Below are experts of layer 3 (counted from 0) of a mixture-of-experts language model. Rows are named router (the router's row for the expert), gate (a neuron's input weights, with its number), up (a neuron's input weights, with its number), down (a neuron's output weights, with its number) and show model dimensions 0-255. Each number is 500 + 40 x the weight over its row's rms, rounded and kept within 0 to 999. Numbers have three digits each.
Before each expert's rows: "mostly gets" lists some tokens that are sent to it at least half of the time; "comes after" lists some tokens at least twice as common just before its tokens as in all text. This comes from a sample of Wikipedia text that the model never trained on. Tokens count by the router's weight.

# expert 12
mostly gets: " B", " P", " S", " T", " C", " M"
comes after: " of", " in", " the", " and", " at", " on"
router:454520530467526496448493520494566462522493474486509579407463483563521539492521510473531491481546472548504481539500534460488555460458453500476472460519499546539527568529479469457484497499573450455527496578546410499511494565636506421460473465459508540508465500435553427494452547532427489485476512462520475516517473503498519479518525539511461419483469506513496444442503458507488449541578545552453490478467461452483455585578534558594490516458549473603490375485466443477448487428469513431499493482506465505501494626513532463476461490515474493502522497469483552480460483512499527462485513554459503453471455515470603486458527533488456508457453512444495475554511511508559568470463472473514505538516484487501491462461458501534491519565384461488509478500533471481516469495458477
gate0:463458527483503441491458483465447515519507498459501461459496517546524515526456481516513517528511450433464470489487497503530519481492500493515589482516445507531477464515508431412531578467530516532534493480482531480487438488403432510477442517538499498521523514491563465477431427546561421531494488483486496484444491468485395512563502439517527480458500509573491506577471500453448506497446502503539477499550475431492476564499540525512553478544450512596538556418455455544494501488480527538531500526517472451476515582489443425501530503507534511498495495511453520454385450518561533553498555505459420519547552501505514541544499551562570496541467468521486506599496532408514611480518565459524506516527501497558592523538524464561481474452439514558587486561517489462529502534478488
up0:474512546474489546538506522535543484470428514464548482566582536520532503506411499473539532541523512518563571481517506457487491472511544498553473487541508530504523485557512527517551489551526465565471522461495557476437479466468513468509446460473540454509513478455508495581534503515534543482461468493428509458542492484510483501567540460490600489511519512484529588490519470537462495534521530533446481504389504526487477496524467495578493505525487487438536522497504515467540535589516521565514514505481512468463561500465469498415468501489485485507552520452401495401493454494558461511527512465513438462457514438559525451468492463453572472557504444448555545477449520439335485428471507489450508511408504593533473517502494563522432474453515511546500536572483523523500423523457460
down0:506471431497424592483460536539508446514493547553436467495432504497502481513607426491485519476508582451505444490513488424505468472566523522495515518557524536508542532517483433504505520447491474481514483523479509506541454531460448463533565419457532529522540467556572439534493520462550534525515507501519578496471501503487459504451461516487476517556536421478457476477498528479504478504519483483566537505439469539444486509521462454571518468530531525438538535523555505466502545522490539522418501487513515542467478420540483505471431543418500493517492457450490528509557512428598476521520498622441505535493508592441409522503505494529500516475521440413515527460550492474576541448482462544456493484495453448469539441476436485480526556501479528488489499465471515402437491460530432

# expert 3
mostly gets: " |", "\n", "-", "|", "==C", "==S"
comes after: "\n", " ", " 0", ")", " 1", "."
router:496533558480530466483499480466497432543483504497502577450480510547444497474482523488544467468509485460513403434449398463465473460469480478447486619593499467553477549539454474483426492487520467490584501563502498512526494519485588465464483519454501533489470552441516407496491519578442511447468493457519478478460416479443521463522493455533514475454523532481460469506470450544495552542540503522427483509426546434496499563537462536511455512444488462566504513512418489444488522459438525513513446545465454449490528587388519475469491484524443527505465519503486575553495456588532548491455545506464521488475466501492547493477492536501406495560555485441526503491540475511546482515495476451518506518512470489508581507507411422519458520532470491515512471437546500444483513501464533
gate4:490519451456444484574538509449524481523460528418528462513543471478445494491557534492437556478494547507504476528509524477450513491480442433476496422615482500501563579565438509504518498493429512418503453508516573525553502511493587511464534466585556493526454425527432473516527494499487599493515463482499494536522493457525551536533543497531450513561534460496540494439539483543465514523469473531520520462521447469552519521500479539557535525414480475522519549520493494516509484479487436577542516454515510585517566413523471498425461442416454508535530507482520532438527491542513551444565556545495477459526485498484560509486570466494519493491460463510456565553471500604432501485510507479534495442543487437495497464492527434488455510502471533440414501509422436485504523520518494
up4:528427455485433551484484541471543540475511478528460554479445511523547441484542529540509471444503558550531527511474444498477382527451517507476490516451511487497482471485531501484548521421506479488439509518532488450491512519496448597494528433553488517460554476504518454513496460501513437498441521526517503530507529446488601489491517540491486504528454529382469545501474491495486454467459521515496498512501532494491475544508615539511472460553463483588524480441532441486485438497470511471511512483528480519462525567597479558575491596602577464531539508486468423559511508429550489588564424490520516514495462501483437531501484485446506499527497534489489488443523555449489475504469511512543420564467487556471500443553446509492470515522588419565491533462507457430488534537508505
down4:545582470500536454522584523470523512446514502469488528499485567486517533485495472450476469536464455510466528518525474439479457507490547486548523508515484554509474465516566466477534495440513495418467497492498539550537480504549542552470520502472496506523528483460471542506507451598505528542550521518608476527455512540517502435512475441428522427551484496580573463580520486559465508518495483471490482565539462551537438516565476441501457575492532459453487518508524535482413502497468475406432531557470480493468490482526482503493571496517515458500598534512480511500621477472433442474460490484473503504434485525516540499496476512528490445499473457584518521529576568547491498546462515417464537589431501513515542453517451518483420455503454483387503497521487457456524461507561553

# expert 11
mostly gets: " b", " p", " d", " l", " h", " st"
comes after: " a", " and", " an", " was", " to", " in"
router:524520545444487524493534534506514468498567478555479539533497539509450594501500518476556529501539529521479455529487561495487541501417412447539529469512540482489487418568465499472491519552464432522558452492535464532470516516512477509520502491557553580490467512472526495523479451573466424469523518527542546490468503472461540520536516469510503475484478452487444486484499471544487526526586587490504507478478532517498495465628448504541500457422515449489540493515460507494493469436391494388486473457492471453469482519465542465476450496520477568510524508437400553491484467518494562582471482530474465546492436519448540515444468486513485528517485518447511470511477432556501529541502481475617503535480463462470498501468458475488481534480369485520550438514489403464488537419448455
gate0:506494480449567421495489494524528501559482520509486447520446514534501478601451484496587437532544473492549443490443560511455501495491478551515501543461452518436455525573486497527497471533506506467421426478534497517465507447507460497521494592546458604527486501473522514460495532494516530496501488533539482463479470530466446461503535448492525557465470542558507467483506446461555505508460507468513522499450500552483440478551562468431477547502505481502517598416485507593468531479516532395462495513512596472506547483418430449449483538444479528529443580474549525514423448533481476463451522575494463496458469586527547532510559545544507456457557535519531534447488518478450499621560472512488490511542485539526564534547505477490450479527555458518472480498523477466457521510494504
up0:478547498466498454475491526434488535590575504472477483531597455516494514566407460501545504424527466526453504578484527444494512574513519489521560415557444477505465535504498455491543482506421503487484470480469450474501520499494512505501458484468499519582501490475589442475574578530557525495477486475531467496480557445552524504475460490479547593484457487494551480594480524485493449502463510528477511588513518460498561465492583538455513577509505479542481523501457551475513502503547488499459447495514509506590522457553460566547502462550450476473485537501471531524445429490543471519497514469574492544493454428498521462478426491434490496457581497554496485437497511574456430463435536483567500514474494524483473523497503518483544495429462437524479472546543419584494506471441511
down0:470567514506566578477481505462524557458460450449484467447503490471461504430444486569509472516537603422520474442550474558567561549515447491502515454509464507434454464453478494507497503553525558459527496492587484551525470422509530543512476555473472475487542464525532551533549529474556483521502487519493541575529407520499581447526495543475492509422460456421481529481504472567494461518558522575538542482470485553449492482538533525467460415481544509469423548539454398516515511516461491512504512448498471483500495490446472465475426548525476509521468558535517513497529584521504480489439497456494522492510549547527403476535508546511475517547441460499499481483506532484502458443564509547491474533487485475565504560455430569510559534486509511533523444514523556524499498617522524

# expert 10
mostly gets: "7", "9", "30", "00", "11", "16"
comes after: " |", "-", " of", ":", " B", ";"
router:477511556414491509395499538425551488549477508564485560497500550578481528497510450550537488473556565550496476510508519449476550462446507472562458502566507482549491546533479509504562455478467487479532507519546511481461541515599553421537502414529490545518490565464533416491482546540506474507451548487439532518441495476476534485521526509524486480483523536481489466484478477512526536544550562516480462547440486497526457521571527533500453453458523515535504436534455487516514574501485476492547476533496471472552520561452554487481507420473445538555492478451446546523492491529451528468541478584489474426480448447402572509456525526424454487524545524471528476547477513555573570447517546449521501569490489511451476433512483398459516501495425479434513493501527445495530521508547430
gate0:527480484556452477446476467545524482504582477478542440499492507520469476506440529455447454567486512490586422486603558452482471525493529475484475547550510518508534497451530425523460482453520513526521507475522535511466552546507518507521554515463542471476510560466487463560469577494461489422548502485510509526485509503504465475582468507535420465452519490533508559487490518500491526488469516545452545557537549485463478479503490497517483421469453488509480527479491478420450573492484464543473479473556590439577527507599505477520513472526569452484400530506543476524503455467510503414515482509455455539482500518488512474545490451437555546501421423477561513478503565465440475468528563501496497530574456601502495517448431472579477488509578576507571481511498410540536446489504518
up0:494509431413536478526459433497505532471494536544530453562513486452491525489500494500513496506495476611544488547484513525468503612467513508518527482496507493476541482533468466555549532526460505510446439526544516504383534522507560496454465478506480491515474475544453515528460634548500497536513503476513517490526486535542519492452528557522516500558455470497498474528546492478521532534456477498537513525504491510516437504504513434505482509513568510436571523501504494492587470426538435459488526527458522582424486508526486505513437528499490488476490438456545446477403457491539451564591500531416530480434499462514546544528528484596508463441509544507473442482566446483452451518477482489566502532495542537421512541470434561422574420435543493535544473499501525459426492471541445
down0:426441496483572533485505456513530449483471500426489480453494499478512482482509418488501479527474527484464568508452489512448478479517548480455459530512436521528514523495510496529475469505442540521456464501531481435457569511553594506505574454463504555481499494458466535474531512502534495523542506570436479548476439490498495551453463542474471585485513457486477603588504509520577493505471510494545527523489499587484420485474508518496494508512468460492502460479510540515442467489536547562529489504436439538580438462478475566381471519597583457492531545522490554526505499419542460482516520488480618504531490454493501424424501448510462531453577484481515504497441579493511528440558567506461449514480528548517510536550470487448589441477555509474483471488543563469493482521521495

# expert 15
mostly gets: " 0", " 1", " 2", " 4", " 5", " 3"
comes after: " |", "|", " in", " V", " P", " K"
router:483449524515516495468512494479532389542495511497518517454510510518498477489490465486481545561496466491512441516518507386461520516439487389469470509575498556513415527547416464438573494438512445459508535536496408587504534510562577465499496456424484532489484489444501470487448498543486484483458511499493528471522486432471503493567602488458518481460498512431485498483534457527537508535497500491458524455455488525455457529534460489453497509485445437545486556518431494485515490469456471487495501510531464502531578520396539449474468514437457441560502498460442595523485409510473516555463455527484460466441505474502540474478512506582464499508527540409455527548501483539533573517462501475584519471500452495500480466571539519541521506475434514489562532442535429443475545472494505
gate3:497536467489533503529461452519483584488479512495565472477477503514455486504414550486559501502484494513478465492493479553495547546491545526455512553596459484533396548500608560520504512496492500487467522547505525525465452448611458487469513539436502573504503443444559537443442484508527424514498490591450510511553508548473477422515507451496536486505486552490465506530485462484528534511440508479490465425446508571489444533472526542468534537490473505520495437513443450483485456549454506527499425506521455554514544434468485491498550494507456511511528377435487574560505513468533521556527401534529439474520479533478544528534464564541526483474465446453461517456507438466581534532534545493506494433467491506509524462548534522531496407532498493533510511501559484443589490536529560
up3:561552458495488524489492459463453600481491570425492544447508516545476474443573553513509510516545489467526452431505489480450615596491474487443486502614486492465414575494622533457565548481532483481443524536562455521482463501478512464469517511438518553537487493425534475500513483472551436491464521535488467477563502545443462487444540425442509557531460505450476490524480475434521518487508523490491508535472484567451459509475465494498585477537455505534481515489471412493555438514478528502536427440501472515501541482462487490456579497463436514497529436438558586535542482563468571492466459481505471464509530525478547573502502530504517516475484463479487512577479506481537548507524551496510494458496527475479499485564490527516497463488484499523469579479488509480595481571486531
down3:509488503485556521538499539585567516517465514514469523486604467560528475441487483472526466507513481461471502527426429469464430496491479533469513537506466469473474412508449471532459449536526584411438548444482500516468498500413519508538466524532463503546549560480503500450510561473527548500416547500496505593497560518580524529498482494478487497482491533457464548516525465498526515429473545488535463530441519508535480543472490500466427531512505484430530542478542527495544513536593596511541516459453547482432494459537507517448485477539506609517503566560511501451458465468452469489535542568468617494448494462549473490514522466502444500509515493544493514483511460566450433466391453511438484497530468511489537509445478410496500469485496447495483486484482469527545464436533426

# expert 13
mostly gets: "|", "===", "==", " ==", "In", " ==="
comes after: "\n", "|", "-", "==", ".", "==="
router:447530538489517486501528528490514443514498510492527539557480492525441496471530528519563420482507461485483487548539480499499510451508453525485445506610533535608509536509402437497526466545518414539494477503471512554493515483500603430484496568447549472457448510493528487471518481523482519463471506506523580519500517522427585409516517416478543460459519523528484552479511460567473530508515489527494462472449593467451482484574453472517457471515556467491493498518461511473545495427420490488536454520505484515458523551424496467500445484550460485455515542495474563527505481509566564468488439544466488474463465451455577491519490479524426494514482484435531479498520519525483529456505457497543586492514499495477485450530579445463433490514415482481491504443544559366463504561513435
gate4:509493530451470459494500504590433413508522458434522542561559470451507501533563560523490511470501448496585543511511487456499461572487463527475502522480556493535489508571506444495508432482466471488464456571497471496549435533488430495522541545494541504527516535418536450442479531520438565429486535549483538527546552502512537555476457531437517512451556536541465555442508534456587540477457453477482534584516564520506478522449543465524513487480497500457579537514465538463463461493479451458527485494543464514556505438527503460445485514478445517536521462515409493443540550544529513479451484455421506513501581487561539467525490465452516455439481411522534440456481490473465511543530497472542551540519533456471580492527495485439528523480429464531518516562548439437487559552514488
up4:484423479461425538470523520495505505518524539463490534440513469405542520469564517492546419439450549459493506523520492488519529504500482520447429475482481515482537470427475567474494460462506457504517431568484492482445594526505475440481568497486544463503542528479470512494525452555477499514526494488504449547489540563503547544473476504482451476426513571497448530549543550539472496417556495588468481567484558452538520504520488530557481536516519544520502456478435474501462454463448473479545559547502476482465427532483405508584441512488536510526483572490496519533468465530462489483488536481493563438471530512517511520493480529542570490355467526469470440483557468568502508596467476527510474469470460442498533563485496499563466459495514514635571511518503509524529493561521497
down4:586512536543516513477479503453520408460531532486503444486506488417507412451475539517526501515533394453564504540425485514515459481540460558445532526427533449514520511459449489538503524486535419484484539477499496481495471510502418562603477443480467464557503509590433385536504542510437591498496529505569529501621485507448554476452493429456533485508574523455487500483446538500500473501489459464527483508461521468552436502595494479513518508487536468481470478543522513487561559503486468538502474509548516510456466455530447490486541481500507470530508529551452578575437569539514461465529488577501511419496531453543535490501462499503446474452516485503598523481533556548554492509478486516497466483528516447501573513524454440506460494461517533485488501514511527468519514560539492